From a checkpoint of a small mixture-of-experts model trained on Wikipedia.
Size: 10 layers, width 512, vocabulary 19507, 124M parameters.
Experts: 48 experts in each of 5 layers, 3 picks a token, a softmax router, a shared expert of 192 neurons.
Below are experts of layer 7 (counted from 0) of a mixture-of-experts language model. Rows are named gate (a neuron's input weights, with its number), up (a neuron's input weights, with its number) and show model dimensions 384-511. Each number is 128 + 32 x the weight over its row's rms, rounded and kept within 0 to 255. Numbers have three digits each.
Before each expert's rows: "gets" lists some tokens that make up at least twice as much of what it gets as of all text. This comes from a sample of Wikipedia text that the model never trained on. Tokens count by the router's weight.

# expert 24
gets: " on", "3", "6", "4", "7", "5"
gate0:150106145106120174176088127141076170122108113117100071097104143119101146091105081119190148130114175154131069124090081104113139119113158176114092141205130104115131157151101108128175163119124114157130200088167072103131118134165145115099197105113093132107092143167179136147108146131059195173153118132086109161120102088083099139179141150122137147048131170130100127072159156063155125143112
up0:150109158095121176178086129134069183112106117111092084085105143126107156090097082114169129140114168148133069125090083106124134133115155182125102124205135108132119157147089105117184167113129122178132199087152083088139118147165138125094193114123099130109090138165184137139114139143059169183153118142081121155110096085095100146193134157112141149037123153132086134067153149063162117145107
gate1:095130121147134187155105120146115112105076128117087142139124147148094097138146095081166090140131151159111131071122131162161127104179148099113193093155149096095138128099119131129131107128107139088172177129188140122113114138151159121169115094155070129164120127121095106138160143087113090134074165054135149118144132111148106105135121151105138142140176154124146145118160170118106119106083
up1:121165135051133065073107150118103123133177116133095120101146088106140102134128140158077138170130112129131123142151121102111106147057115108152124133096104200151071136119128096138117149101144148224090128112085135048104111135077043110130188167113147114091119104122138155149114113122107152139115096143102132118150139164146188120115144150169149123170122109118127124164109098135130139139104

# expert 27
gets: ".", ").", "\".", ".\"", "ism", " League"
gate0:095112126108129159072138149100085122101141110163115086129086143108076095128112152100135137098093138220148114195188041174140119104123133124146113034159171128101123123113134121161153115121094084132108130194115189133103107125115161147098106175158154149101139152148147135167119100181165085118128105062153093104129078104115094100104127135132177139028094096124119155140083190159113115138155
up0:115086137121101131152097115118063141167101165121037140070075156171128120064129149063155112112177140070142118209204141162106170128103117150141087125196088149122111089137127112133137164174174115100112159171129154184070106170143104120083155127096154127127103178185169124137087132172084168086075186123121123155094052077113138169112142095138155185084133135130130165159162123120086128131194
gate1:141102152160142161098176170089136115133120124128069114146092157163126125187149147123083125137117105076177201044184133109139152126162157107100100110142137063040158110109087127171056092157081131166109118186126138076125163152127113136151081154161148114116181063090165120105191080113113092120145134151144063149174157164159139076221031152047146171124089067104086110130146136093129070117119
up1:122153119093114081160092085145123134124133134125186140108174085106130121070105087122187112120157149158085065203061121138114126114106109138167142128110115177203090141128164125080202154130186109066139137068144119149137095108131163117111176105095101143153062189143076128144075166149135156124123125090105191091089094094110118192036227108201129087131172207134184145130092131172095179142148

# expert 31
gets: "9", "8", "7", "6", "0", "5"
gate0:110146145099193094097158042146111152158184128140173109097104131115148193149162166093164118111127122143124059105204165090122106110156136161109161162146141156108151133092099125128113158095097101132126095166166105128141141144168127134132125185113134141143125100179095098077094110133160067115166118183136187143109135083135153140123091075135166119133154142158068184097115087112094078124153
up0:089134114081203096099131041126113132162177130120162099101099158131153179163142177114189139107126125138115061106182182085098120121145139145096150150148133165090152150082082133131113140059094114145114087170151098138132104154155145135128139165115094141145116110165130120088064116134122073114166111156120179117131160104123158144108102068135136136113122122155080146091133099060113096127141
gate1:191086154160120119181094105132148129102121079137119089110106174129091117075086197067088124161153170158199145147134148150102173081156134174113117145128139138159048111183156148116135106118090122076087092149126085123123159109182090123121087087204118152127103112162131159136119143135074154091168069115164102116200163129144095128135080100136189182115124125147100162111190069148102121143142
up1:178138127166151126183094110149141151139134078130094074138115134119052109052090163050109132146149096142160109174170148142083140085156133116127119170139106167239100113146140121105168154098104108038103129162115105175129172126146141129077130143174146159158104148126143171147194174132141167124152093150125076167142145122133110119144083122167171174130136196145106121097149125086122111104165

# expert 45
gets: "0", "==", "===", "5", " ===", "6"
gate0:084134154121175088086146126102129136146128108186130173116096165124108100109059118151153113130137115105152138118138132176143119133101071195101099113121135116132118131059097099132093043198116050098148100131122122105161128082139184137149115115114102102134154117155163113104181131139133159115189132132135094106120134165140210074187153112187146109193089127142098159144167155100132111103158
up0:158156093146068182181113136141138133116153142064121072133163062131142158143183159111113145104134126152106140130121148055105141147157180062172146159142121120123142130201159153124179198059162210153108165130145117137072119143117074089120138138147133159116103145093097161170093111120133088150080134114112157142146107080127056175070108146088105144069161110123166089110080124164124133156107
gate1:175155159179124074130139070125146136191104153161146122139114083122143157176154158079158125144130113128117158135086143149098136084129144137081154129160146114121149129150151129135070168187154129143108174191095189145114139157111143110139075182183127151094092148108118118075125183168150089180164137185109154136124152088139143124141147109127091139133107147155153230127140113110116129068162
up1:090095115069155179142112224122116139077165121121087133136149170115123101086103111153104131108124158163172115129157111117168092155128134122179087131118112127114118142101136140124193106058113143077154071064175094136141117081137118145134183078077147110151171124168134129173127083085084170091108123093167106100125105163130092102112122144107155128116165108108117036143117137161143110187068

# expert 9
gets: "in", "an", " under", "man", "er", "en"
gate0:151147137084140091086127179151143086130117136134078138097107157114078129077098108140139115148095159119141097137065141136057134134076110194142136098107120049143124046136134069087155126137179091117115179132086153101167144160151106129181098116123094172133085131133141101148087117127100156195102065081125169109148192121124154181112098142125128151138146165129151137174078135108160131135208
up0:157152150108117093083135175149141080150122132142079147094087162119082133068098121138147113146114146119128099148072129148057134136084121198126143106112095056149130043125134079097151137141178085121131166154076150112151138153170109119176094118129100160134089129139139108150093121150105154189109073081146182119160199107122161176129092147123124166138138165148133143173081118105146140138211
gate1:173164099095109095153039099110154180124186173131106051164173100182126186141139056123130098177083111096173101192085122162114055116132115066103173076162092137110138099121138153069141192129193130093151123188072172086129141126162120144088116120121137099104139155148095134194153179195135175076129131123114125134149173141117150144114092131101125188120098137118110123201142128122122133064183
up1:175127103075123067150052116113175198147193162141131058161167115176138199158147071120119105161076154099165099180059144149091067137142151092099178083132106131148140097118119154066112174109166114097153144204065199090115146106130126154110137133133151120099146136146086147202147189206107177078153134112108133144149128134109148162104080127103131185119093127117113095208157130119104144101188

# expert 2
gets: ")", " was", " is", "\"", " were", " it"
gate0:160131066092155111138145145125123054084090157113160141122140172150127125149127141194133160101086164165202131101096139093147121128101131140143093149173126111030107190149127110163104031140097158080128097108153160171124129133072089115171103126171172107111205146171144102111116127115057104109126133148137150110121136178115089111125168138089134132117103141089088053119125144179118065104123
up0:191124060076149126137150162115108059093088150105151139117133191184088119146141135168116187114085190140188114101100121065131133134108140137124117146181108085072105169146116091155128040120136166068133104122171133160130148110099093147170102116186175100103183132185169111107101111116047100098111132156124149115140158151140091108127164126073119123145128169065083074100121141181128064096136
gate1:177116135058119142175103156120172167113098173141161190161102168126081183071135123050092088046167126126110126111125093101086106172128127187093176092179090131142145179123088063084141105134091066107150139202163116134146132147036107120155044146123115097119157152099157102137147172145096169094079125123172100119148140160105062109075138172170139150151139120133125133070128134134130160193104
up1:154104111079124163175080091144135168141100160149165119152129148122072166031136103070092091113150111129112114101115102121091111175143157186106161117159141115163158173145130066097099135126106083134170145173121133151133124131065106083178072109131106147141150145100144097105177152139099200093096139106198081119184135181116090139101155145161157176145119113105145153029113137113138137185152

# expert 25
gets: "4", "5", "6", "7", "8", "3"
gate0:160157094142106106113183074151145126180092070114106135159124097076173153092164131114161146167146142140072098103175104080114161117140140165077156158136136151134182154132066162158134146113116134091084052118123100165118145015095210087161169075166075121087081117149137119117195154192151069121073107140169093113057117152094176135140176138179060127142183138090152164146065154122113170172073
up0:117115106088160146115079154116104103087175162163137151092148158141095117135132187111059134082134091125153166113061149183141131105097132123136061105116073086105112118133156109116207098123127104123146191093102181093150106225127070177101082168079163117135142134082144126109092093100147176139162148111143139181183114111140112138096120136093181141109114128163111119159142109128179056131187
gate1:105071126146139128156126082103146138104099092129068121078120124148150178134121123123143125105100169127110079072141122146081125116111163158140135082134075189072166158140141133187125142077135102082146114134117117143071111126150186116111132138115133184159088099179151108137119129121131107172152117133107144108105187074129122147109175088071133129116059110170153190118126142078190127131155
up1:114066112147154115123124095091126167126080113097095077068139158118137128116121128067131172116100158151112106115098115143103151101096180175119171106157083203122160150156164108162153125119143084079141114116110144084079089120145188078090182128126123134127073105144156148122146116087116129191199115143127163137111193091149112152085188094087126080127073101127144167118181153081160132104171

# expert 0
gets: "-", "|", " Total", " Born", " Country", "Personal"
gate0:100101081128096174115118077120126110102138158127143107142144166173167123159156176109132148160128125091117128152130143132125141102107043169125105151129122131121183123105145149196144162109086129143125086161036141131120130099143142135128137160128068157115132140227142157126141158171100104086106146133091108157120089123116123114137166127132115147174113131153115171088121146122131167091121
up0:105093093144068193105134073128114115111152164141148105135158162173146120158155162113141148158114119075105141160135161144137158099113042179119107154125116123117176127118136160195126158124113125147131077148055147130122131085142148130126135169124075151122130121238141162136134155167112105088095140125095107156104106104123145111141183118129114145178131133140121167093137153122130174089126
gate1:142197145147101138110111125124124054156203120112137111101109133174113134116102109105150153153182055125122138107086118107143092080103066124084158109139047185164152125137140126111134134118134077143158114117122143086142094136105147135142132170121161095120130086128094122113164123111106136055086143114131087098140156127090148129067124146135119102101108086125121124132127161194127100115121
up1:135200140138100147103124121148128069157198139114121105122104108160105137118100100100153158144164072102130143116084127115141088077121059102085138136135066168165166130139116112122130140126117082171130094127095164108136120130115154140129111185137168104120130099138078109090159128131107149049101139148125080129139148141091131134073134146133102095096115099139140130141120143215115097096149

# expert 6
gets: "l", "t", "m", "it", "is", "at"
gate0:162143129118138146083105111113155121175168042106108196129122122180115165137133111108164149161101152134120115113079076060106116177185159158117129080141110110095111116179132092149152056085138170115104108201124142134142149178108100097151110149151092173181140146092149132061177098124135120103145091161087112117106153100130140074104140135108020111141100131143034085148135117110162139078127
up0:125125124133111107163134163122090135094096209154151052131150099088133083111123157133105075108160101123123138144174182186164153088107091110134120180104151153154139134098127160131092192170106089157160117065145122134109113056157149169113158109132157098073123101149114136201084147119112151147105161102166139141144084160135112182157121146151222123126133110097190148121155132141106114179112
gate1:104106121106131139156128117190157181114159129119127141118154198140142139130146076117154096180106083163161105117163124146099073146075129196127168127181173117175093132126128137164147192069155119112106094171102101087149051115115140092169166136095118081183093119146155147080084120152152121071145046139141114096158175103109136151104121185141127177132162114071150143106184142154105167101203
up1:106130115092129134158129139192165153110185125105100134109156184143148134142143088116164088169101086169158100116170105141095064160079130182116164122181172117175075131131154131179158201078139114125124086155102096082151045122112122095170175133109131075175096118150172136077103125130138138065155027143119113092170177090102129140113127182145122161119137117074142137111179148143110150099188

# expert 1
gets: " ", " he", " she", " $", " He", " +"
gate0:178139171126153105068121079148159104129084150172151113121139098080149125128131144177116135141169115132135101135182083160130050088114133154137138094173125159169072133092140152125166086127130087103148091127112162122068107156121109162143122074125121094092153113116174104214113181111131057080167062071128090091176175155173146145137126133087149056110099108165129134167179123149127149152198
up0:076128093136110131176116171098109154126163106064096128129133161178128154152124122091129117113087142133128153110055173103114202191136118094118109164098125116076180116159109107128073171113129162140104178124151104137172154098119123095110129170113116144159112130142078173043128086133142197189090193187138168159082078120079127118117124129167109202149151157115127112085096120096132103099072
gate1:197127159143139133095115098137126089128078090115138139144163078116135182102095122102091095159103124105100143116141164119201152098093161099100122131164090170132168107121130171154094138146147141123153165122096140155079146173187099097141115151140159103089094112069132136179115141164165110053147119206117150104059131161152105094168150136145113064133125144137110146111138148144063119080142
up1:071128087112120126160157131110121159139181168141100125112100161140118075178165122186163167122144134152143108115108088129068108169194104163160132145092155109114101132140113074119159103113108122132109124140153116106180102074061135154140148084128082138169184109195112105065119123083088152228133150069143090127175108104125145166107088111079124164107134114133132095147135136091194139148135

# expert 41
gets: " S", " A", " K", " G", " F", " had"
gate0:155141136197146098127118151081191143125206116137125041124137221117077072036163109117199153110126139135100154109057188101052095108084140144145099125096103166133198131121084112107144132145139146120086119128078087138107136074090185108126073149153139139141115136112076174116160136112081119123082152042095102103175146127117199145125105212119076123147125137074150142206046114096172189140155
up0:107147134071124132121148094169039132094066117107124182127139055133198201223127150132052102138114101142169130128182079133194139097147135089151143141160123098109073157123143153137090092098130105138193161127178170167137115212172079126138180104096130130113153127155157077114098111160163175127178103223183131124064111126141072160134148046140145171122130117174108124063188145136079093129085
gate1:137108143105150105135071133133165113169143118129147095086156150129112161165124131068143181117107091096213169165122094146087143157135159136193156086114094137137131163099120102101182108149123080076123112187118154189125174158079109164160177148182126158121173189131098142097154129134159136143087092135099115125163135168153203073156165113135151116145041141124086124129164140127157079093134
up1:112125124135097141154184105137106170073106150138121155161076136116143099060145143184125095137170154166056100091157161119180119090127117103068119167141148130113137083147115135155099146113124187191145166064155113089129075085167162084124076132098143104153074065134159104146091107139093146128161155132176122146111111120117058181111086128131127159099202113132170110132114141125089174158143

# expert 44
gets: " of", " The", " out", " to", " st", "The"
gate0:106125092135133168028105192125161165065151146173153207149104144129093191131123079185178129113159124134195148048100132096069087171117140152153149093095145059124136086128059135161122166100140139115154024161184183084087155122147121119116099141137160134136077087137173147129126114089086089123142143124217137125109171147147139065107132129191133164123079162132149151196129158160103063114182
up0:156164183163143102254136065123134092179125104034118100089107107135146070125124181089125089147115136097084107191148144123138153099168140069096129154174126171160107131099222147080161093135119114128120202107125068166172113142080133119136179151100138099131176148141125068119115128129181140173125106165098103160132132089112135170137116185069124101106188117122116120067118130095159117125094
gate1:075211197162090156062070113196102087088111142064170080142107145139146124128195123111161142133099128178140102124142088153167111130094150112114102153108083122126095114183120125124187136064137112169117093135104123149085115152150197191160140172146150157134163114116089116069139149121129089163125174101156172115200104077083116072125150126132114049185199136141126145088125201113117091166140
up1:148055054122162103147221152073148186177130092173071169131129105103076120112075163152078102120156126109140138115114147125118154130154141134148162105135163138125134157100158129131096150196124155080129152113164139089153134118120049060087120084119094098141089115135175108168123109144141164086135054159093080132070166176191154187144107112124137179065075116131146127167117079160152162076124

# expert 3
gets: "0", "3", "4", "5", "2", "6"
gate0:116221131107119155149033119133119166118122151088130046116112088121120158136125146089172108178126156176170127111119097128138105172049085124148147159134091187134094092052165121155173090110183140195133170129135106150115074115138166154135166150128115128061151142111139140103114070107073120126097120128070128158118118148138211094087151163135179125124097118158131110149144106134093117110131
up0:177077138140141140095207105126123095157143099175132188110147197114134102103126074194147162095139088040066104151122165131125117073202172099117119146119164108136170139184077118107127167111106134083116089105098167115134199120151118127122113132104157118152106132146128100154130197144115130154147105126136102077152097106103059159167110094134108143133129155085147128084137173125165152171147
gate1:131088148172150128176087136181150073177089104087111120147099138200150123143129163108160175113131138120123119123130102139101100176081129121129121095165151165092116121083142156079086148156141151159113066137064150103162122108117182114139171145131113107227126123107185106145144162151085069165150086113109190153151110163132125125140136106098080148121112117149140137122205108073107154134077
up1:135085151174145112177085147188137067183086098079111110143101150183153144144121186099151152115121138119133111134132101167111094168101109107130123103172147169101121123090139156084079147154137168156116093139058136107159141112126184113134175147136103098219150134104206106150152167153089059172144084102105201165149115153137123143134129113109072142131100115153130141120178098068103170139077

# expert 16
gets: " (", "–", "th", " p", " National", " State"
gate0:138143138107179152083171060118096041101160127072133065087123169155150150080091177124127206153177144109138138137131053105103149177062158117220092165089089063130182088084165147102147072137086112139142160111115139097100147080155139140091133119121102114109115108133144161146044143174171151138165126121142164092081115131102106091122087138142060091085072115182069168147185108148142094170162
up0:146141122109143162125170102102135028100162145062119099098108161152132160065095189144144180178187128096160135114148057093056183147052166118189070158119122064150167064102139146117129110145061118140134106129113121121098109069136116127097132108114088126110092107141121142106049179163150121163160126110147182108081088125110136112122097153120087145105090096155066160120200119170129138162175
gate1:152072117134164062090060177150119232099162117146174139104080124124131142171113141117135126142106148151099127108121120144116073103102128101055150095100098164143098138153151091160154132140165054080109149213130115174145102101158070164135098103183132174153143111164108220079103106154146113113121163182152140093107110091118147133128169105184123159137057142128073105129138117130141121160113
up1:147072134127173058097061175144128215091158098159186141094101129112126148155123161106142136130116149133106113122122121143109076104097133126069153087097092168138114131139142085162158120136156062069112151191138122171141121109165082183140094100195156192165133103167121226080101106158151120114126163190144134100101104092115152139130172112190122171138067134131084098128137111132164131163120

# expert 29
gets: ":", " first", " two", " this", " other", " three"
gate0:119087131086178170172115087109123112174123083129148174127101098091175169136120157127141141146118160145102111148127140121196128184154137132104167072157081083094111200130131110140154052094139135145185162115110142073132155129107091123172168155123138116176141148085154138081091110080098112126104077101151128144163145104130157143197110146109091129168140133163131198160092145087173138151090
up0:083123116118098127129127084119124135101149140106111126123177111149114105165115095112088198142145128079087097123133109148083090117187161107144125170094129118140074064096092143129042115150096132156106083092107121111071126110105190132065138139130133120129115091132116109140156122129173153158101131122073146127132105145152092160067149121137164096118081131091180066162165148154112093111138
gate1:143150084105167106142176132146178151106148105132119146102129167175056182133161123137151110145102198120107155119165075072110111120173140136126134065179142098110126088093102181182091194084105126140170134117107178198115140150151135148195180100119122075166052148117097103104133117150054090132116200080166189115167096105102102129083171163107134160126114135117133200167132097149126135159133
up1:133174064077180113123188122160170157117134116147134169101125157154089179148151111132151111140124189117092154123147062086120117113170126134165137093161152097149143093109102174186099187069096118132164160137121153181101144156173148150199161105136132108151059144118117105099141122115056103129106173079170211111165085140096098130075179151101124137134136142123113165171119092116143137154164

# expert 26
gets: " by", " with", " New", " after", "ing", "ed"
gate0:167143204158122122133057122149116161107105121133141162130166143135109139101137166099135075143117102156161119140129129138157169133082152093215108139147129081108115132202077168079123099119147078124079144134126083116160141143112106129115099130154091113176159124155098151062136088135080108128135133142139111159105112120101115055114102160152150150113067099126094161124108127173136141112158
up0:152160215177145146111058117167108161135109135125196127150181130109136120092142138115124111124131079188177097150162150091174163164079173086191101142137096107136118122221094144092162105135145088109066116104119096120151090084109104158115130123140080079138148121163082170116153110131117142148115128117110105170094141087073110044150094165138115136119079069086115173140107121164123164102136
gate1:076197124091069139153092104078145104117145172131100115114162110111154119114113089134145100158154143098130155092133105139078096162177077167134156141200120107131160154101107131107221081154138155137138156181110128166121198139094142135212125099190159125126135138175160126103160148128128153145047144142111097135160223136145153184089106138145118120135100087081077129148113174165109168139175
up1:085170109108066146159095088067107136128157175141125109100140127131151135138113070162140117149132117101146166117115089158054101147160085140151150130178093112151100134111126113088198100179127140135127134172093105164093191154114132165195146084209187108145126114152185155131167140177124159144051151155079106147155194147136126179099109136146137156140109091093084118124142179141122171147157

# expert 8
gets: " in", " for", " with", " In", " from", "In"
gate0:109158125125089059184140124108133161179104109110171118163101116127104104111118147145082089098147111118175104099185131109138129113135157145094133159111138126160219142105112168099178124124140050116126114164131168136112035140080152091151139108220107131111104155124088124141150091181154116149134156144103175147159142064160164110131109053137116157201129115149080145156113091152051111161155
up0:135132134126154181086117149118135082070140147146114132101154124108163158140144094125145130096099127143102140174092135161120129131119110121169110086128103136095064110173139076166085136111109183133108165074114097148155227106185120182097100138020121101161158130115181120116121143088085126101111083086120088092113114153117119168126167224105132099033126161082183105108161142093213155120080
gate1:124167120166187151130157175149077130158135114107048139157174106130142139075131184086110151076152142154131129175108159099138093130083133177082138121136055169142121106131121106174110067114143155133120111127143077100126108155098164125108121123147143090191086137182139140179200117106156130127102165136098149148123129146084138134088148123135122136091113095073181124126089065077145136122067
up1:092193119128183161125129149129035106133139125135068146114199098117133197095138193114144102113159169161097140157146164069099103119091159197065117116141044164132140118116131125191117089104157163118136138097147126102146125146105160122134108143165112099161058143159191147168207116159145096126101184124144158177163116158133121148137161152122135139093099103039138156151090054066129172154094

# expert 39
gets: "a", " also", "o", "ia", " World", "u"
gate0:125133120104079111111045144158158092149088094181148139095110158105068097088083120156095139113092087177140159150185070089095069106163153089095164166117150060204133048132103124148143105144172131130190116133128133161063129109077167084158139081117142131106117143091133141114102131153144110072102141125154087170093112139121045110160123104135140124121182089133099114144150149086122144152075
up0:130132153080099111116075124154140099144066095168128134130123124114052058104108147153106149116093110167124176143197082087094079111161160084093192165113145057203084056141117140142130116141168129128204129122129112161090156130094175067145149065137152118114117142095140134116127142149136100048106123145150101160085135105102040108141123120124100116116174102120099115133155146083127140123091
gate1:111117140140187113110121104105134148144085146131112110088104102164084167139125125125116186125121116145123142133145106140138079133110188149163131092207128115108135147152102152108152086154171130149152167140149181132157125122102115097070168116163140133138168158125084125172117139091115157108164138139099092105171139158167153126150089110129069149111085122141109142191067136072156174122166
up1:153151127113167201163133101122110140200153060137131066132125171115148086130106100113169196136135108162227191094127150166078134087134127124116124116113129091121152104105123102102162180151195140122139116142172139082145172158112101129124105135145130152144110104154171157091145128176091121160151130117085178129129072159140096163083151111149094130148143137124099109142099112099077141131131

# expert 35
gets: " one", " de", " would", " can", "6", " to"
gate0:151159133105098139171136145115043104111141124094155125177085164125113177134169110121148092124141115135076091145122075225154083144154098077112124056118142122103117135089120103134159117153079133128146062180116109125154145113102125107099138104161155119153128146185113133091167163175115203103111148131187128103210148160109059147122124153097141155088118125130077107149116095093152189150191
up0:153147142085091132169123151114066077098132136106120133165079142138124175145174103137144084136144114147093080130126063220159106150150097090083120043142135109101096151084130109117157117167081125128152070159116133131169154121108125105078147105171138113154118175172108130088142148153105204089138138123173129090203136174109051135135132167094128166096098128135062121130112102100156162139192
gate1:110156139143145136141132149078108146105118154121074108127135137123154113106120104168125100103112134093112145126068109156119178161178115141154165118112139150133125163103111127148100158142087159053134025155129077081122096108143124066116121100107094110079125170175172107105097155118141089108088137100138137141169149144101096153121185030113073152229096118204143157111145139169136143129157
up1:147094112121126119131132105176143107141136109133168178138132126120103137125135166066133161142142109157150107132169144100148069103080163104106086148134114095120131102157135124111171095110154098192121223104132184173143156146115136190138139151150163157175119086070086146163166100140112174160155117156118121108094091110155163111146078218140196095028167125052131098141111119087122105137105

# expert 43
gets: "0", "3", "5", "4", "6", "8"
gate0:159168151096181055205144145107140056129128067136185130156138118122124173080129155108059137134161144148113214142154148119073144136196138114142078137138112139107068134098120206133094145139070136116181136200112137145139058119144113086167136141140118117154120148140067090149117148135184136157117149090154136139066110141158173150152087119080133104091255129185170201108143107115101128179147
up0:101090107138090190049127118155133193108120180115090122088130139111131054148118113145179122152114102121133036126099126122171100128071115142118164140106112109137177123174139055105163090114179118153072116068127112116131184133132148147073124113109147130096109106161194164131132106109079117112143117136109114104173148095098064106125187147183117153157002111053087064161114131164158123096128
gate1:137145162120162124139121138108093162116124109113147092135161099159129110122160105147085116145136134160115122128193215129123138129120119143145174158158135144154133093154129156079171076108157156115167136161130211180089129103113174126178119138196129092046125137202138106093085162148084089153153120158088185153128080144070114125119094141157140069167144131161117139082155088160119156152101
up1:154125149122145149118113139109109133117155149127152096117153089139134117144183106167071107153145144139119120140184252134129153131138111136139176164137113155152130102132101146046166090110150152121146123156147192188104119114119172141158127133202131114060113149194129117105069128150095081181130146154087177155119104158053096133119078130136127077154140114125127177107122088153133168132103